From a checkpoint of a small mixture-of-experts model trained on Wikipedia.
Experts: 32 experts in each of 12 layers, 6 picks a token.
Training: a variant of SOAP for the experts, 357M tokens, 5452 steps.
Below are experts of layer 6 (counted from 0) of a mixture-of-experts language model. Rows are named router (the router's row for the expert), gate (a neuron's input weights, with its number), up (a neuron's input weights, with its number) and show model dimensions 48-95. Each number is 128 + 24 x the weight over its row's rms, rounded and kept within 0 to 255. Numbers have three digits each.
Before each expert's rows: a language model's description of what the expert responds to; "gets" lists some tokens that make up at least twice as much of what it gets as of all text. This comes from a sample of Wikipedia text that the model never trained on. Tokens count by the router's weight.

# expert 13
What it handles: Single digits inside numbers, years, dates, percentages and table figures, as in 1-9-22, 96-4, 1-6.0%.
gets: "1", "0", "2", "9", "8", "6"
router:128128153124116128127124097165155138129075125130087107151098130132145120129115114168158172109130113150106111119136124133111153122109115135148095
gate0:119158141150110164102114091080127099098117155140108116121110104121106132133123138152109168086142069144112114154156133145109149127079150113144173
up0:103111126082131111120163129118159111116142117110087116104135134102108111158135133083110156127096161115115139165168127160127098121113162121111096
gate1:128112154139118216129074092119107128104110120128146120112140120090131097122142148132184113120118124144141140146181108069105157138146137120148112
up1:177149129110103115098105179121107119106103150108106131125117104140127129127113118183110135177122143150153141094084115109096096122158090126141162
gate2:154120147094139137098132114130083132137139145128152128134153136136152158118089135074116115150154126134153145166119140131179151151142192123125121
up2:135149140128139119142079133134126098140166138118095123131146139121122141153129150094130144125140181171133129111105137088120141090149136106133158
gate3:150075119132117096127141122124067130143128103145109133134138170136154128132135131107121118168133088141114175111130084147147123137142145115186177
up3:118126088128129124099098171142134095121102068171158159150132121139149111128140077165105160180095109110138122116126085161108091112146147099117150
gate4:123156065101134092107156094117099144107104143133134127139132140154089131126140132120125105144159128159147125115099155074133129155113088123132102
up4:097129121157086111127112104131155126112148107142148118156160108100088157129136104112129113110077123131133143154151170171131156168142127097150147
gate5:088135150125135149126142112144108155144157116144129112100152148138127130127105094110121147170145136116161118125143098098188163138160141107123088
up5:115109165091140133137143111154111127104129146134122103133127116166138113143142185087166161155118146125158105108179086122152117107105112086161117
gate6:144144135136139159129117139111137165105101150170152151120131140085103128118106121117154150097136117120127092165154132116099146159125096080136125
up6:138121122110135131120165131128170142172094141157145142125170136157146076130118176119117109145098138170118130098136092156141088152156143144139131
gate7:159109140095113166145139117124133128128156088117167167115128157133138149119130096144135119131099154103127075095122103121131133163113113108140126
up7:147105177131092134165172130143101125150137125123161121121135161180136145097119154146111134118113102122094086134146105135158122119116156117087097
gate8:173109140153112140118171123097122125148137119144083141149131130129148134090143090121130138113116114132146122119111116142144152119156126129137170
up8:165134135126107122114130143144150156150166154149146098124131099142149158150109156150148137118153150102127137163120112078153122134127125133138078
gate9:156125148168129094136126135152122114142124122172119111117164097160125092151097162140098104187115166151136158120115098113126142125093123143144116
up9:151117145142116159094136162114135089128147108136124134138169123129147163149191136122134107091149130127132135162095099116089136139146108099116184
gate10:120201092147096129143130140102129092150113126123145124117107159135103117092128153133127122150119158144111120141152125141142190114090076089103139
up10:134125142106172093130129123173133085145087167124153096154150102150135133129108109085138151184172158121098153145132103130105125097141119119112132
gate11:102082153085089139102147128121170087160162126130150138182153111148121093139136143161153120162163152156139150131150130080107127114135115124111103
up11:097104143135122144132117148124089113110116123124125112178149071086094124116112115132138143180112126128057127157145134158103131117155110123117124
gate12:106139119118092102154118129136163098166147087117117162111143131141127136126131123129119113171099124111122142117149138171141135165150138151140123
up12:145160117181162148121171134110154133143129150130148106161130156142113177137131101127147165131171082139130147119108100107127088119112124103154160
gate13:159138146159136135139127151111129132196132107131097136152148119120117050141121126121119107117152051089118121148101111122092117122152126166152164
up13:090135121124161155140119133195133145070135133119113130078096116103092169139126151142146115101128146124131125149150152172120135108081102158138145
gate14:086108157116172122131113115133113161143133121112128096156160110117141059126119107127116123091108147109126108115158146124145142110099124123138111
up14:105099119157146117130145132125097123154100140139117128185120119133160138139088112097114156169124166106110141149111074091131120081123106113104178
gate15:167159168146120160170184144152115098149162145181139102113177110104118105098080126145101106131117140147130141124130154101142113151156128141145151
up15:178188117147113151122141087177152109128100158160162152109130155128152146112130152125103127156117167045176140150101174136163149122161194127109131
gate16:141087136137146115128113146146139162167140133136142134122118170137134110128137120162144146084134103130121083160115148071124080123154166078133097
up16:074173133145131138158157094132158102133133123116171132126145131150093095161172133155206141164156133091141147143145141139105091115143110097141142
gate17:116103125100123173114103160125127113196101128152090141130121107104132131104147125119143121108140153123145109137122108168138169106159132134129122
up17:159175158152165114073145145094087114135075109136158097107146108096095154128150126113103131149125076143079173121129109117159119087145127122116152
gate18:118138144148142145122114092149118085116129107140110140130128197107112100110158167134127144115156112153130146119124111065160093144109133099087140
up18:113138137112090092117088137150131141136111108131125108146123126125136104148103134122094141127125159160093124117161160140173102115115086115133126
gate19:145077140140154124174153128123138123125135084125125116093147106133112140095129112107116110123105152101149138144167104085144083113125077151162092
up19:132093143132149155170134109101107174148144137146173126113085137138122101111145119105113124161111152146091120181119104151123113146135153156154142
gate20:139127092157120111119136139110166124114125107174106121146127138127111092096078160170097087122116143162075090148147153109126155156121121125145122
up20:127112150120134114140091146134137072141113105170135127138127129101119096137117137122114163181107161099141098133116123153162117109138111103125159
gate21:104120134182134120142209092100156111127182135108144126092157154124161150114171134090133156173128151169149105126130130128113147142159091164137119
up21:161105142132160145120094159120112110160145093135107186090074143141090117099114099074177120111109153151152113137142145126147162159168146130133115
gate22:204155153150111121124137126137149128120137180169102090140151121144122119155129151121118114106104130148173110170152105141118138095137123151104144
up22:148090123092168118132162130133134120118107102105163132091120121119128133136129165095126129130143129127154213155108163137161155054161142142114134
gate23:127125149123073140130164146118129127076128155114115130126124145134108114132149179081098137125086114121128098156109114159089128100122098107151105
up23:168146092151121111133117063115121132090155130088078114124116091160122111102119093123150110111099132124096145150171160113084088161119169147108123
gate24:144171123115099104152179150143129089135096165144138113103104162205099073158129110137128124133133141149129128105156120092095152127124111117108112
up24:130146122064130121098103108144100112106124109141116141117130111131144153138129146121136177144132125147126133166107165118083155127142101132113127
gate25:114111178107122153119090124157110099144066094142166156155123138098079106119099113143110145098125146144131055137145125149117198153188069137129136
up25:084135121151122160175136105123131113179150097122168104095137074128166110119135098149147167130119143123142103135129133132125147126138136103134146
gate26:157100156151112118108132147103156112160053131101075122134130101127149125138118089152113125085187140105129115130125164156125113154127144103114139
up26:126161126141106151189067151151118143108086091154055135108152136137093157097128092153145162120116143144143122081134105137133166133121142143150149
gate27:104111153148110161119111141097154154133147076180115098141146115142159125089144151126126093133142127093113167169098146107118128085129132100109154
up27:129139135137157152157125158132147133079147137086120147136083105143104130072125107162159116105120127138148092085154159147127122106111110093123137
gate28:133153151176146104122166136172106150087127127106106136132139105152093108157128086134132134160136121110097121159135163132136092139083119155106116
up28:074133120135168143158078162128148134144105148119140158122123134108131145139120143163148118134122144116136108155128143103109098117127140171103096